config.yaml
n_layer: 13
d_model: 160
n_experts: 160
experts_per_token: 4
d_expert: 32
d_shared_expert: 0
activation: "geglu"
moe_layers: [0, 1, 2, 3, 4, 5, 6, 7, 8, 9, 10, 11, 12]
router_score: "sigmoid"
normalize_top_k: true
routed_scale: 1.0
balance_loss: 0.000854
balance_bias: true
n_groups: 4
groups_per_token: 1
init_std_router: 0.00972
lr_router: 0.00287
n_head: 5
n_kv_head: 5
head_dim: 32
vocab_size: 8192
norm: "rmsnorm"
norm_place: "pre"
norm_eps: 1e-05
positions: "rope"
rope_base: 10000.0
rope_fraction: 1.0
qk_norm: false
attn_scale: 0.177
tie_embeddings: true
parallel_block: false
init: "normal"
init_std_qkv: 0.0547
init_std_o: 0.0107
init_std_up: 0.0547
init_std_down: 0.0107
optimizer: "soap_variant"
lr: 0.00392
lr_mult_o: 1.0
beta1: 0.95
beta2: 0.98
lr_head: 0.00624
grad_clip: 0.5
warmup_steps: 200
schedule: "wsd"
decay_fraction: 0.847
decay_shape: "linear"
final_lr_fraction: 0.1
batch_tokens: 65536
seq_len: 1024
doc_mask: true
train_tokens: 267600000
steps: 4084
dataset: "wikipedia_en"
Below are experts of layer 10 (counted from 0) of a mixture-of-experts language model. Rows are named router (the router's row for the expert), down (a neuron's output weights, with its number) and show model dimensions 0-159. Each number is 128 + 24 x the weight over its row's rms, rounded and kept within 0 to 255.
After each expert's rows: "raises" lists some tokens whose logits its average output raises strongly, later layers aside. This comes from a sample of Wikipedia text that the model never trained on.

# expert 39
router [ 69 132 142 142 127 147 109 130 133 143 137 165 181 156 149 140 118  81 148 161 131 151 134 155 132 177 121  95 146 153 130  99 119 122 165  91 124 106 151 122 117 140 140 128 171 129 119  90 147  70 172 130 127  79 158  92 120 127 153 147 156 127 159 119 101 150 132 133 127 106 149 140  98 137 135 146 112 143  96 143  75 142  62 116 165 142 110 184 122 115 133  95 119 135 149 120 114 125 145 110 112  72 103 153 151 134 147 118 134 130 127 138 150 155 146 108 145  94  93 108 161 121 150 129  88 157 138 148 131 130  86  99 112 122 152  61 117 120 142  93 141 123 123 148 106 129 138 158 111 137 161 134 108 132 138 133 115 127 154 134]
down0 [115 128 112 138 109 115 144 132  95 120 115  81  98 176  89  87  74 139 170 130 170 125 158 130 161 130 165  62 123 116 123  81 130 115 115 129  93 112 109 131 120 110 125 121 176 110 101 107 152 129 126 114 138 118  99 148 122 130 153 130 142 122 131 124 140 146 120 146 152 123 194  90 120 167  99 142  98 159 138 108 153 109 124 126 132 138  96 151 144 113 132  91 144 105 130 113 118 153 105 118 125 141 100 116 118 112 134 118 140 117 161  77  76 135 137  88 161 141 109 144 168 119 143 155 138 118 143 118 107 142 108 116 166 134 154  90 176 123 120 155 120 104 155 123 141 149 105 110 153  97 156 100  88 167 152 142 162 150 113 100]
raises: " 1", " 3", " 2", " 9", " 6", " 7"

# expert 159
router [ 57 129 121 157 129 143 152 135  83 140  97 110 128 129 107 183 123 109 163 125 153 168 147 135 104 155 100 114 171 133 135 117 132 118 126 113 155 117  79 153 130 148 134 136 163 118 117  92 112  96 158 126 122 116 139  88 140 113 148 141 142 130 183  91 146 140 146 158 122 102 142 172 147 173  72 111 131 115 143 153  98  82 105 142 129 124 109 148  88 100 144 115 135 116 175 150 135 142 105 116 104 114 146 131 151 134 111 123 121  89 115 121 154 152 137 107 130 125 142  88 109 111 136 104 141  80  77 168 115 117 127 151 111  74 130 135 137  91 149 156 146 124 115 152  69 107 133 108 131 119 127 125 101 150 112 115 121 106 122 145]
down0 [147  99 104 131 128 124 105 119 154 105 143 160 116 116  99 109 132 148 150  86 106 101 143 101 145  99  78 121 152 112 138 156 124 131 129 131  87 131 141 128 172 122 117 153 118 104 211 132 144 116 137 124 141 136 138 132 136 136 191  90 175 139 143  84 146 164 118  95 131 140 130 121 113 127 141 121 142 129 141 155 156 170 108  83 167  99 138 142 157 128 107 114 120 138 125 127 157 130  70  67 127 120 155 159 130 118  95 138 117 138 156 129 119 167 104 138 154 120 120 162 102 107 166 136 147 141  97  88 170  94 114 132 136 110 127 120 163 101 108 109 119 120  91 154 148 137 121 144  89 149  88 113 141  95 111 158  96 119 114 126]
raises: "A", "star", "P", "D", "Ju", "O"

# expert 53
router [101 114  94 147 108 134 139 138 106 116 128 143 128 120 110 200 102 101 186 114 160 151 147 152 153 138 127 134 154 135 142 119 163  99 116  99 141 127  78 106 131 178 159 120 157  89  96  91 106 105 113 153 112 133 139 109 103  84 123 153 146 115 159 132 122 129 137 152 137 104 141 144 142 163  84 164 159 133 133 163 113 121  70 139 131 151 112 161  85 122 146 125  99 130 145 165 153 142 133 144 122 129 143 121 148 133 181 129 126 124  92 123 173  76 144 117 129 147 158  83 136  96 138 124 142 104 106 169 120 106 138 134  97 122 124 158 134 104 154 161 139 138 113 126  99 101 144  96 146 100 152 111 139 143 101  87 157 122 132 128]
down0 [107 112  96 146 136 135 161 136 143 107 100 114 126 117 133 107  98 109 123 136 114 133 122 151 154 143 119 131 140 112 151 124 111 122 152 140 108  92  94 122 140  90 122 148 178 149 129 131 119 124 124 154 114 136  85 138  98 144 113 121 134 130 152 147 164  85 121 108 105 150 124 104  86 124 130 112 134 120 136  82 100  93 159 155  95 117 154 156 103 161 112  91 102 120 138  99 108 102  88 119 103 173  98 123 129 138 121 111  79 135 100 140 124 134 148 142 129 122 192  79 143 117 113 105  54 184  98 122 109 103  85 133 139 118 174 110 134 104 134  98 135 139 150 125 148  89 155 118 137 176 104  98 144 160 128 130 145 125 130 188]
raises: "1", "0", "2", "3", "5", "4"

# expert 107
router [ 85 111 124 129  81 156 150 135 128 137 133 128 137 121 135 198 167 126 147 107 124 134 160 135 163 134 124 102 177 117 167  99 144 151 107  99 131 124  92 126  94 171 126  95 184 133 114 107 147 102 127 169 120 112 176  88 117  80 125 170 148 109 173 119 124 148  98 163 151  91 152 140 134 144 112 150 184 148 160 150 115 115 108 149 121 169 104 164 114 135 152 128 110 141 149 177 148 148 129 135 131 121 132 140 153 125 138 114 140 106 114 125 120 146  99 103 111 150 114  92 131 103 132 105 149  90 127 140 114  73 132 133 122  91 129 142 149 115 131 167 162 144 101 145 107  99 129 121 166 139 124 126  98 144 137 122 118  98 104 121]
down0 [163 131 109 104 115 145  96 133 171 153 100 158 118 148 124 126 111 144 144 136 133 142 142 137 132 124 162 179 166 114 169 115 106  79 149 117 105 145 126 171  80 107 154 134 140 105 125 146 138 127 138 110 168 139 137 149 153 124 120 148 120 150 202 100  95 137 131 111 117 140 146 104 115  86 117 109  93 122 164 141 123 135 123 177 105 126 122 156 125 128 158 115 155 128 126 111 122 135 102 140 120 122  97 148 161  57 124  90 111 139 130 133 140 131 140 144 118 107 131 120 127 127 105 118 143 112 143 111 146 138 150 143 141 139 135  88 135 175 131 172 141 129 117  95 128 139 136 120 115 105 118  98 174  81 103 125 159  68  47 132]
raises: "|", "port", "under", "United", "Ge", "rel"

# expert 91
router [ 82 143  96 128 126 152 135 112 140 118 114 153 125 138 135 167  90 132 158 156 128 122 152 140 128 158 101 103 172 151 116 154 104 171 120 144 130 142 145 133 113 171 124 134 133 145 120  71 136 164 134 161 111 127 143 104 112  89 142 136 141 108 167  76 107 140 100  93 166  86 128 136 168 154 148 129 132 137 146 126 119 112 136  77 187 141 128 173 128 110 169 135 120  99 119  99  64 116 134 131 131 109 123 145 197 144 156 113 103 134 145 169 114  82 115 110 139 145 133  97 153 120 126 174 125 117 144 155 122 123 104 115 114 127 152 141 102  78 115 128 133 120  71 150 110 108 119 117 112 108 141 151 121 153 112 108 106 125 128 140]
down0 [ 81 154 172 139 172 123 154 149 108 140 127 126 119 178 153 125 126 113 114  95 113 126 149 132 109 148 148 173 150 157 121  96 107 156 107 131  89 189 124 107 151 141 143 166 123 115 130 125 120 151 116 183 134 115 135 191 111 151 123  95 166 132 146 129 107 124 146 150 100 156 160 128 147 124 139 135 124 129 153 164 167 131  86 112 123 124 120 169 127 134 112 134 120 104 127 124 119 107 141 115 121 125  98  97 172 113 141 114  73 159 128 135 149 163  97 132 127 143 142 104 190 119 148 126 143 134 146 135 122 109 137 103  84  99 127 151 131 154 128  95 122 102 140  69 140 158 131 136 121 140  80 156 151 146  80 123 100 110 149 156]
raises: "ora", "lav", "la", "í", "iro", "vent"

# expert 105
router [ 85 137 114 173 107 178 149 170 107 105 119 141 141 124 141 161 120 127 144 134 146 123 147 164 156 171 107 110 164 120 118 137 159 127 130 168 140 104 164 124 106 139 126 124 121 105 127 106 148 124 166 132  98 137 190 123 146 117 123 149 154  64 145 120 108 118 130 146 161  81 126 118 112 155 107 151 124 126 119 140 141 100 141 107 183 149 104 127 124 102 183  97  98  90 159 156 133 159 143 115 122 108  94 143 140 135 114 134 140 135 125 178 111 104 139  90 178 166 145 137 104 124 149 105 107 138 130 133 155 133 104 125 168  72 126 116 130 104 140 134 148  92  92 135  87  92 124 103 122 114 113 135 106 111 163 122 147 103 120 150]
down0 [103  96 164 122 169 119 118 135  94 134 103 152 114 130 184 144 124 121  99 123  94 124 100 109 154 117  77 107 157 109 111 100 149 122 120 109 153 161 141 129 163 144 141 108 140 161 109  91 119 127 107 111 151 144 162 143  62 101 133 111  74  92 142 144 150 138 117 161 140 140  86 133 167 136 115 104 106 120 155  93 113 165 100 145 104 178 170 108 106 105 124 147 141 129  82 152 115 154 152 126 126 107 111  80 139 108 162 126 140 127 114 117 123 144 125 106 153 134  92 157 130 113 134 161 145 104 157 120  66 123 131 126 131 149 117 131 102 121 112 130 102 121 117  89 153 127 120 167 140 119 150 147 134 118  98 123 127 137 179  84]
raises: "al", "ing", "ation", "ed", "able", "ational"

# expert 72
router [139  95 145 120 113 158 165 126 107 168  95 148 129 120 125 129 128 137 178 180 112 151 140 140 106 104 129 124 149 120 125 165 145 114 155 125  97 113 153 156 105 145 153 131 140 112 118 107 120 138 123  99  75 110 155 137 125  43 146 155 149 118 155  87 124 128 120 143 153 106 119 140 161 189  94 141  95 146 103 134  84 130 111  87 156 109 109 149 128  99 166 139 106 112 148 169 137 151 106  94  77 119 103 138 134 115 141 173 137 146 117 130 154  83  88  96 163 117  59 107 106 120 147 123 139 136 106 151 128 130  97 168 111 113 127 122 122 133 150 129 117 114 107 134 126 123 113 115 170 117 107 129  99 126 124 153 124 112 131 136]
down0 [180  89 145 149 141 113 152 119 118  92 138 119 135 137 141 156 122  95 156 138  74 168 110 134 112 121 135 185 173 114 118 144 117 109 125 207 157  73 102 130 105 119 135 137 141 159  99 108 155 119 144 153 143 148 152 135 117 127 166 144 100 127 129 110 122 122  62 141 140  94 170 144 182 136 108 125 142 141 132 144 162 131 132 111 105 131 113 129 145  57 120 156 110 124 128 108 140 135 125 142 137 140 149 123 148 115 129 101 122 179 130 110 107 146 141 113 125 123 139 123 162 103 115 155 161 103 157 167 152 132 150 126 140 140 146 160 149 134 141 150 148 162 117 130 129 160 143 206 140 133 124 121 118 145 124 131 152  99 107 140]
raises: " |", " in", " of", " the", " and", " for"

# expert 130
router [ 79  58 100 157 137 130 148 135 101 125 125 163 138 129 145 160 115 110 139 161 150 134 164 185 154 122 101 116 172 140 129 145 107 129 109 143 112 143 106 137  84 150  88 122 136 155  93 126 146 139 171 148 113 122 140 112 116 130 143 157 123  70 151 130 118 140  91 105 155 100 125 143 131 118 115 135 113 152 115 147 141 102  88 168 184 141 113 132 115 121 160 119 123 134 116 159 129 145 128 139  84 115 133 143 159 133 147 136 111 120 154 128 170  66 120 138 124 151 134  80 174 115 130 141 108  84 114 132 117  92 116 105 159 133 122 145  75 108 131 161 124 130  96 143 122  73 134 120 115 127 130 124 100 161 137 106  86 125 133 155]
down0 [220 105 124 142 159 125 103 121 194 113 125 158 137 126 104 153 128 140 118 142 124  99 130 173 100 100 139  78 163 101 113 110 121  88 126 149 106 126 113 157 105 141 116 151 102 102 132 153 162 110 140 120 154 146 132 190  98 136 127 143 107  80 112  97 132 164 108 115 157 158 124  84 108 113  89 129 102 139 127 130 108 106  99 102 142 126 124 135  97 125 105  93 125 159 121 125 143 143 157 115 164  90 134 163 132 149 166 144 134 141 142 153 159 128 114 140  85 149 157 116 118 111 153 122 132 125 148 118 141 153 148  79 132 160 161 140 125 182 128 142 142 115 136 144 137  73 134 115 129 147 117 145 147 122 127 151 161 125 106 126]
raises: "s", "i", "t", "ed", "ism", "km"

# expert 122
router [108 131  93 149 107 154 114 123 113 167 120 128 111 124 155 170 132 141 130 131 130 143 104 161  89 148 100 106 144 159 154 153 139 137  99 160 114  76  94  95 120 150 124 118 132 144 106 114  85 100 140 168 134 113 126 116 144 138 127 161 174 125 150 111 132 171 116  81 134 116 129 192 147 117 102 155 141 181 150 134  86 146 114 127 162 123  91 193 112 114 152 113 149 126 132 130  93  84 140 159  97 112 144 140 125 145 145 136 109 104 128 138 164 117 129 111 128 148 148 127 169 121 121 152 117  94  92 157 149 126 124 110 121 138 115 123 104 105 164 134 122 108  80 159 139  92 153 116 166 112 150 159 112 135 131  73 147 119 158 148]
down0 [167 124  91 138 137 135 168 124 160 104 177 131 169 101 115 143 134 142 144  99 131 110 157 149 106 122 113 141 120 119  84 130  83 154 106  92 169 122 104 154 150  96 161 147 136  83  86 144 123 112 134 122 110 133 125 138 114 170 147 110  93 182 111 136  69 120 122 129 137 132 135 106 140 176  86 159 144 101 148 161 149 148 119 115 156 171  93 143  98 143 147 134 141 134 131 125 101 154 174  89 125  91 143 116 158 133 123 101  94 138 164 121 113 167 127 114 121 137 138  91 137 105 111 131 112 148 113 163  87 168 116 106 129 113 116 128  97 108 173 109 147 133 119 113 115 116 109 118 116 158  92  78 149 126 125 139 152 120 118 116]
raises: "E", "O", "U", "I", "Y", "M"

# expert 75
router [ 95 109 141 147 104 145 104 120 110 125 103 184 155 143 143 154 147  87 158 157 123 144 163 127 111 133  88 127 120 123 166  91 114 137 158 135 111 138 128 170 145 121 151  83 152 110 137 134 141 148 170 123 121 121 121 111 115 131  96 110 147 125 145 117 112 141 148 116 182 113 177 179 116 143 129 129 104 148 113 107 114 139  65 135 147 128 112 168 148 102 122 117 114  96 123 128 128 101  95 146 131  81  99 189 148 130 133 103 174 135 140 111 108 124 106 130  95 101 143 133 146  95 127 109 101 123 110 146 105 126 123  97 144 123 124 132 105  96 126 105 141 162 115 109  37  85 169 155 118 124 141 147 129 144 167 125 135 112 137 146]
down1 [ 73 136 150 123 138  98 151 145  98 169 122 135 102 139 156 121  99 112 136 105 135 139 105 172 151 131 104 131 121 153 151 119 132  92 164  86 141 154 120 134 171 112 137 101 138  90  91 128 106 161  85 153 103 105 101 129  97 137 123  98 110 105 122 161 139 174 148 135 132  93 129 122 173 127 132  81 142 126 130 137 120 162 137  73 133 149 152 124 101 133 125 128 112 119 104 121 161 113 143 146 118  89  84  79 109 165 113 122 113  85 131  95 160 129  97 159 137 157 107 136 115 119  90 131 138  76 140 134 130 102 153 115 110 118  93 137 133 109  99 116  99 183 134 120 110 114 115 127  77 104 107 116 178 137 128 129 143 126 160 112]
raises: "  ", " 4", " 3", " 1", " 2", " 6"

# expert 100
router [ 92 110  81 159 140 107 117 128 110 148 136 155 132 115 156 148 105 125 131 171 139 148 144 142 170 128 101 115 137 130 143 156 117 146  95 137 179  79 109 133 104 128 104 125 122 108 118  97 145 123 143 136 120 105 146 125 122 110 143 119 118  75 128 153 159 152  95  96 180  89 140 121 110 102 110 137 114 147 134 170 115 126  95 151 173 144 118 175 107 109 146  80 110 143 137 145 119 104 171  95 108 116  99 139 133 160 137 142 139 133  97 121 143  54  77 116 152 134 121  93 172 118 149 126  92  76 127 153  90 112 113 107 172 114 136 134 119  85 127 146 150 103  97 119 113 114 126 126 130 123 155 123 121 131 135 100 122 116 123 175]
down0 [160  63 104 133 147 163 155 163 114 109 146 143 127 106 113  78 118 141 150  78 154 143 161  98  96 161 110 158 141 147  79  84  76 117 141 135  82  99 159 108 108 174 139 117 153 120 169 117 142 149 156 128 137 151 121 123 111  88 131 135 149 117 148 126 120 111 167 128 113  81 136 129 125  96 100 121 143 117 124 109 168 119 140 127  87 115 166 112 145 124 122 155 128 152 118 126 176 150 151 148 116 144 155 156 126 146 108  88 120 113 147  93 153 155 135 158 163  84 131  90 112 152 118 117 153 110 157 134 119 150  83 148 158 142 144 123 150 128 135 108 109 121  99 121 101 141 120 144 155 102 101 142 115 111 125 142 154 120 155 107]
raises: "y", ".", "igo", "iz", "ime", "iti"

# expert 109
router [115 105 114 112  81 138 140  89 116 145 134 150 152 164 158 117 130 126 170 169 107 170 134 165 158 177 116  99 124 134 122 146  95 134 176 139 105 146 141 127 110 145 146 137 159 150  98 116 104 131 162 167  97 138 142 151 129  76 112 137 143 119 146 103 143 162 120 142 157 108 112 166 125 161  85 145 157 139 105 124  94 131  80  88 164 184  79 146 107 121 172 150 112 154 134 140 114 114 139 126  96  82 119 140 126 142 167 145 119 142 123 130 129 106 132 103 182 143  88 127 116 119 152 119 125 123 118 171 114 115 132 131 131 126 112 129 105 132 139 160 143 115  99 134 126 129 111  85 154 139 122 113 102 111 111 115 150  62 154 133]
down0 [114  92 178 106 133 156 118 120 166 124 112 123 133 168 139 144 169 138 124 121 138 144 135 138 178 114 113 156 128 121 110 141 112  79 140 151 120 119 128  99 128 147 136 143  90 118 117  96 164 109 161 130 154 133 105 113 112 115 136 103 111 131  68 125 137 170 164 113 129  74  99  99 125 117 129  82 153 164 140  95 133 161 182 106  85 134 112 107 122 134 114  99 112 154 121 140 156 121 151 118 126  85 136 168 117 114 183 106 123 160 129 132 176  96 143 147 143 128  90 136  40 141 103  99 130 156 135 141 152 140 145  99 131 164 129 126 103 155 129 143 150 145 124 113 134 125 175 114 134 107 121  97 149 151 130 137 143 122 125 115]
raises: ",", " as", ".", " with", " to", " ("

# expert 115
router [ 95  86 117 131 133 135 127 159 100 126 118 142 128 152 191 150 122  98 162 144 125 110 136 171  98 132  85 145 128 119 126 160 161 142 122 164 141 119 164 131 105 105 143 115 104 145 161 101 147 153 118 168 104 130 143 124 149 112 129 172 154 130 145  76  95 146 152 138 145  66 110 131 131 110  98 163 114 144 141 139 110 103  99 124 154 128 118 145 126 101 137  94 127 115 177 140 119  55 131 129 112  66 113 152 160 148 108 119 120 156 116 157 139 101 156 119 140 110 130 138 186 106 119 154 119 103 142 109 130  98 127  97 129 163 173 138 116  97 124 137 147  91  91 134 110 145 159 111 141  81 146 144 103 120 116 140 139 115 132 134]
down0 [124 107  48 153 143 116 135 120 112 112 118 185 132 174 126 118 193 142  97 137 137 159 133 161 135 117 164 156 149  88 172 124 129 107 157 109 126 119 156 146 137 143 103 153 149 115 116  90 134  81  97 135 105 110 192 116 120 138 133 140 109 128 103 109 117 143 143 128 170 127 130 131 142 177 117 158 148 119 126 127 155 181 118 157 132 169 106 111 139 125  97 148 123 153 129 127 106 112 108 120 141 126 144 125 147 123 114  93 116 161 107 143  98 119 122 138 103 130 102 113 113 149 113 132 122 153 127  91 119 125 159 119 138  94 137  86 121 142 107 171 157 137 123 175  94 150 106 118 113 158 126  91 143 153 156 107  85 151 173 137]
raises: "ico", "oria", "ea", "ela", "ij", "em"

# expert 9
router [111 140 151 155  99 128 104 117 123 136  96 116 139 160 151 160 124  91 110 153 147 129 121 124 147 121 132 100 106 113  97 126 142 122 139 101 152 113 160 130 118 113 130 124 166 113 137  94 158 107 141 147  99  75 136  87 100 133 151 151 111 131 156 119 127 158  87 129 126  94 121  96  98 153 113 147 150 166 109 135 107 140 103 141 176 174  84 186 122 154 119 130 135  88 156 136  89 130 138 156 106 128 129 157 176 181 119  95 133 118 109 113 140 119 110  96 150 101 115 103 153 119 144 115  87 137 110 145 127 113  89 103 139  94 161 116 111 121 146 124 131 120 112 126 137 140 154 136 136 154 198 142 106 164 122  64 117 115 175 105]
down0 [153  51 114 102 124 142  86 147 115 105 141 135 114 136 153 130 108 109 123 120 161 190 104  84 155 148 111 127 115 145 171 141 151 131 125 107 127 123 144 181 121 145 111 146  88 187 162 160 142 130 166 104 141  84 131  70 164 160 125 129 127 133 151  98 144 116 147 154 105 170 128 118 107 128 106 157 161 132 139 136  95 139  92 131  83 110 177 168 113 142 149 123 122 130 178 155 145 119 128 102 112 138 163 118 137 146 133 141 122 111 143 151 116 122  94 106 153 163 100 135 136 151 136 161 115 132 105 122 143 124 117 120 130 111 118 102 132 130  99 150 133 164 141 170 113 102 168 128 143 138 110 122 124  80  91 120 149 128 137 129]
raises: " 2024", " 18", " 2014", " 2025", " 2017", " 1945"

# expert 5
router [101 127 136 130 131 137 109 138  82 136 114 130 119 115 158 161 101 145 130 160 150 160 167 159 153 140 110 125 141 146 128 115  95 174 126 145 117 110 126 112 123 157 113  93 128 167 136  91 110 122 149 128 146 128 121 109 141 167 114 122 122 101 128 110 127 153 110  83 132  99 168 168 140 115 136 165 162 158 128 102 109 178 105 136 157 127 137 137 122 124 169  94 138 117 129 153  97 107 126 158 111  82 168 148 156 133 153 139  98 112 145 148 151  93 116  84 126 179 127 124 175 112 144 114 125 113 113 164 139  73  92 110 171 121 132 157  69 124 151 144 157 125  73 140 100 111 143 100 133 127 183 132 118 117 124  99 113 111 146 117]
down0 [119 110 118 146 172 126 137 126 165  81  85 133 151 128  80 117  93 145 106 146 160 138 106  98 133 147 130  78  99 166 136 162 151 130 119 102 119 137 111  89 113 108 110 140 143 149 142 128 130 144 130 134 154 103  95 114 137 149 124  86 141 132 118 154 138 141 134 116 161 139 113 112 145 123  92 144  96 159 144 158 146 101 118 120 109 126 187 138 169 141 181 140 146 136 181 116  82 116 156 124 132 133 120  92 158 130 129 149 121 120 152 133 123 114 146 137 124 149 119  92 164 116  95 115 131 149 123 174 121 139 105 102 161 141  91 146 142 127 156 139 109  50 140  87 141 143 118 169  99 122 107 132 101 163 131 175 134 103 135  90]
raises: ".", "I", "X", "(", "V", "NC"

# expert 140
router [111 109 119 190 123 134 139  89 110 139 121 170 162 156 118 146 106  81 146 152 162 165  99 128 135 155 109 140 135 180 135 115 116 151 149 122 148 123 141  87 129 124 157 123 171 115  93 109 117 105 131 131 120  71 151 118  92  87 146 113 129 108 156 127 104 150 154 121 176 114 135 125 111 116 100 135 112 156 108 127 108 149 101 116 130 165 119 150 153 138 180  81  84 118 129 143 133 117 120 163 117 119 102 178 144 143 135  99 159 166 114 103 130 107 124  97  97 128 157 102 148  78 134 119  97 122 134 139 122 103 131  94 135 123 132 117 105 103 123 149 135 118  68 188  90 107 137 104 145 135 138 123 127 113 131 120 151 137 171 116]
down0 [138 125 173 144 155 148 136  90 120 163 134 151 118 121  92 129 127 147 129 159 152 123 102 139 197 112  93 184 137 129 159  92 154 113 117 104 119 125 126 137 133 136 154 126 143 106  94 181 107 128 127 131 119 138 150 143 143 115 122 134 120 119  95  82 117 131 180 129 137 206  92 115 157 131 114 132 128 117 142  66 157 108 184  73 116 101 110 121  94 143 137 113 139 131 112 119 148 151 124 167 144 140 126  87 161 136 163 117 116 125 166 135 115 158 175 131 114 138 129 145 102 105 116 124 121  93 139 127 140 101 128 108 120 143 115 112  87 126 119 125 150 180 136 148  89 142 114 106 165 152 146 112 153 134 110 126 161 138 149 110]
raises: " In", " After", " During", " When", " The", "\n\n"

# expert 93
router [128 128  97 158 122 153 162 120 107 157 111 142 104 154 100 191 123 128 175 116 141 130 110 105 121 168 136 131 124 155 145 139 129 111 144 111 154 116 105 113 123 153 124 124 190 116  90 113  70 124 123 176 116 103 114 147 114  94 112 139 155 118 136  93 132 173 107 143 132 110 151 134 159 128 108 134 128 136  86 193 104 121 112 144 134 128 114 169  94 119 137 116 149 121 188 127 122 114 122 117 114  89 143 146 139 153 178 124 160 133 131 126 164 111 147  80 119 155 141  99 133  97 145 122  92 101 138 136 153 113 112 121 118 125 146  88 139 118 104 147 139 119 104 124  57  99 139  83 146 145 161 121  95 124 150  87 127 133 144 120]
down0 [132 127 143  93 171 123 161 149 110 138  97  67  58  99 106 129 182 126 117 170 145  93 135 172  93 123 127 105 101 122 102  84  81 139 126 106 143  95 168 112 116 159 129 150 134 151 108 127 143 120 131 116 119 161 136 139 121 132 120 102 135 144 123 150 164 138 148 111  85 135  92 103 122 158 129 169 171 154 106 136 117 167  84 119 131 145  96 151 139 147 134 101 106 123 130 150 119 143 110 127 121 101 125 121 120 131 125 129  98 141 145 125 102 136  71 105 124 144 161 102 143 142 168 158 102 168 130 116 115 114 161 109 131 130 150  93 178 139 174 118 134 143 111 122 175 134 147 119 134 118 140 131 112 147 141 108 125 116 133 183]
raises: "ES", "Y", "P"

# expert 125
router [ 78 132  93 134 114 144  86 131 120 163 116 130 121 126 169 179 132 132 147 128 132 135 123 147  92 144 105  87 147 140 150 127 155 123 118 155 111  94 103  83 106 137 144 118 114 147  99 116  88 116 139 150 143 102 128 109 143 149 120 159 170 135 128 116 139 167 116  66 123 113 131 179 155 125 107 180 151 166 134 144  83 161 105 149 149 115 117 199 141 124 144 112 130 124 138 149 127  94 145 141  93 104 139 140 121 147 180 139 108 115 128 129 164 110 129  84 134 141 142 115 172 126 133 161 135 104  93 137 129 118 123 112 126 146 127 128  96 122 158 136 122 125  69 147 121 114 159 113 179  96 161 141 111 146 127  98 144 121 173 147]
down0 [ 74 143 148 133 150 152 116 181 100 109 170 126 149 133 112 103 141 124 132 147 147 112 155 125 140 144 139 104 169  85 175 114 120 132 169 170 173 137 140 145 156 150 129  96 108 104 150 107 111 148 151 148 160 136 149 114 142 151  99 120 148 108 142 108 104 123  97  74 110  84 155 154 168 161 144 154 106 134 140 150 148 137 109  93 104  89 117 147 154 126 141 150 104 126 108 124  90 154 174 148 161 116 115  87 103 117 120 128 109 118 108  92 122 146 161 103 125 148 150 129 120 162  89 129 156  70 182 130 131 121 110 113 139 127 150 137 111 135 147 126 119  92  78 103 123 127 121 120 135 162 137  85 150 148 118 149 136 130 133 138]
raises: " |", " (", "-", " was"

# expert 150
router [ 93  90 138 132 112 141 113 101 107 137  99 153 139 120 133 162  90 109 113 147 112  99 136 178 113 118 116 134 172 150 144 131 113 136 118 147 149 127 139 101  82 128 132  87 123 144 159 105 131 143 191 117 133 125 134 129 122 108 157 145 132  89 132 131 153 159 110 142 150 100 140 153 144 119 151 130 138 150 122 113 108 127  88 155 176 133  90 137 131  77 187 126 110  84 132 137 112 169 125 133 118  79 123 139 151 128 108 167 110 149  92 145 182  89 116 107  92 131 102 107 174 127 164 113 118  92 138 148 108  97 143 150 155 141 161 138 109 120 132 156 161 104  97 150 130 112 120 129 165 120 120 172 127 158 155 159 115  89 112 148]
down0 [ 87 120 178  80 120 151 124 140 128 172 151 133 140 111 107  92 135 134 142 105 122 127 157 136  99 126 113  95 127 158 126 101 144 143 141  96  99 154 147 154 133 119 172 162 144 141 151 128 131 159 183 108 135 146 139 147  95  83 124 100 106 134 134 117  66 131 111 121 117 137 109 112 135  80  97 144 112 145 126 110  98 127 114  88 142 107 117 150 149 123  93  98 140 112 120 161 145  87 127 117 110 133  85 114  79 125 129 156 111 168 136 162 153 109 148 141  77 133 123 135 129 123 153  85 111 181  63  82 107 156 135 139 107 130 125 128 123 133 115 123 157 127 142 158 131 101 127  96 155 115 110 135 127 163 152 161  95 124  99 123]
raises: "ored", " with", " in", "ave", " and", ","

# expert 127
router [ 98 144 144 140 103 117 115 124  99 122 108 131 133 152 165 142 148 107 150 145 115 189 169 119 109 120  95 129 126  94 119 101 115  85 136 137 118 124 129 157 148 122 116  84 151 112 165 103 102 105 181 124  99 145 139  82 171 139 111 134 177 126 137 100 128 145 138  87 135  91 131 154 136 133 111 142 122 140 123 147 121 133 100 127 169 156 120 196 122 117 127 136 179 127 143 151 109  96 121 118 124  86  99 190 126 139 163 113 149 105 100 134 115  93 146 140 132 117 110 130 140 135 171  90 123 115 114 145 115 114 128  77  90 135 125 104 110 116 129  94 120 154 110 133  77 102 138 139 119 102 129 144 155 149 149  86 139 109 183 151]
down0 [110 156 149  96 113 146 114 114 174 114 161 148 134  97 103  83 149 128 166  97 138  79 128 139 123 114 187  98 101 123 135 118 153 144 120 104 118 130 116 175 114  71 104  99 149  99 157 203 144 148 144 110 116 104  86 113 138 108 129 149  89 122 156 111 116  96 115 157 126 160 108  98 127 130 153 129 148 130 155 103 120 121 104 143 121  98 132  93 136 141  96 117 121 115 152 128 158 138 126 149 132 144 130 103 147 136 150 109 156 144 104  75 150 140 113 138 110 168 145 151 132 124 113 152 109 125 149 122  82  93  99 119 116 117 168 126 119 136 128 129  97 169 121 117 146 138 119 142 107 117 116 164  74 158 117 112 154 108 161  78]
raises: " 0", " 1", " 3", " 4", " 2", " 5"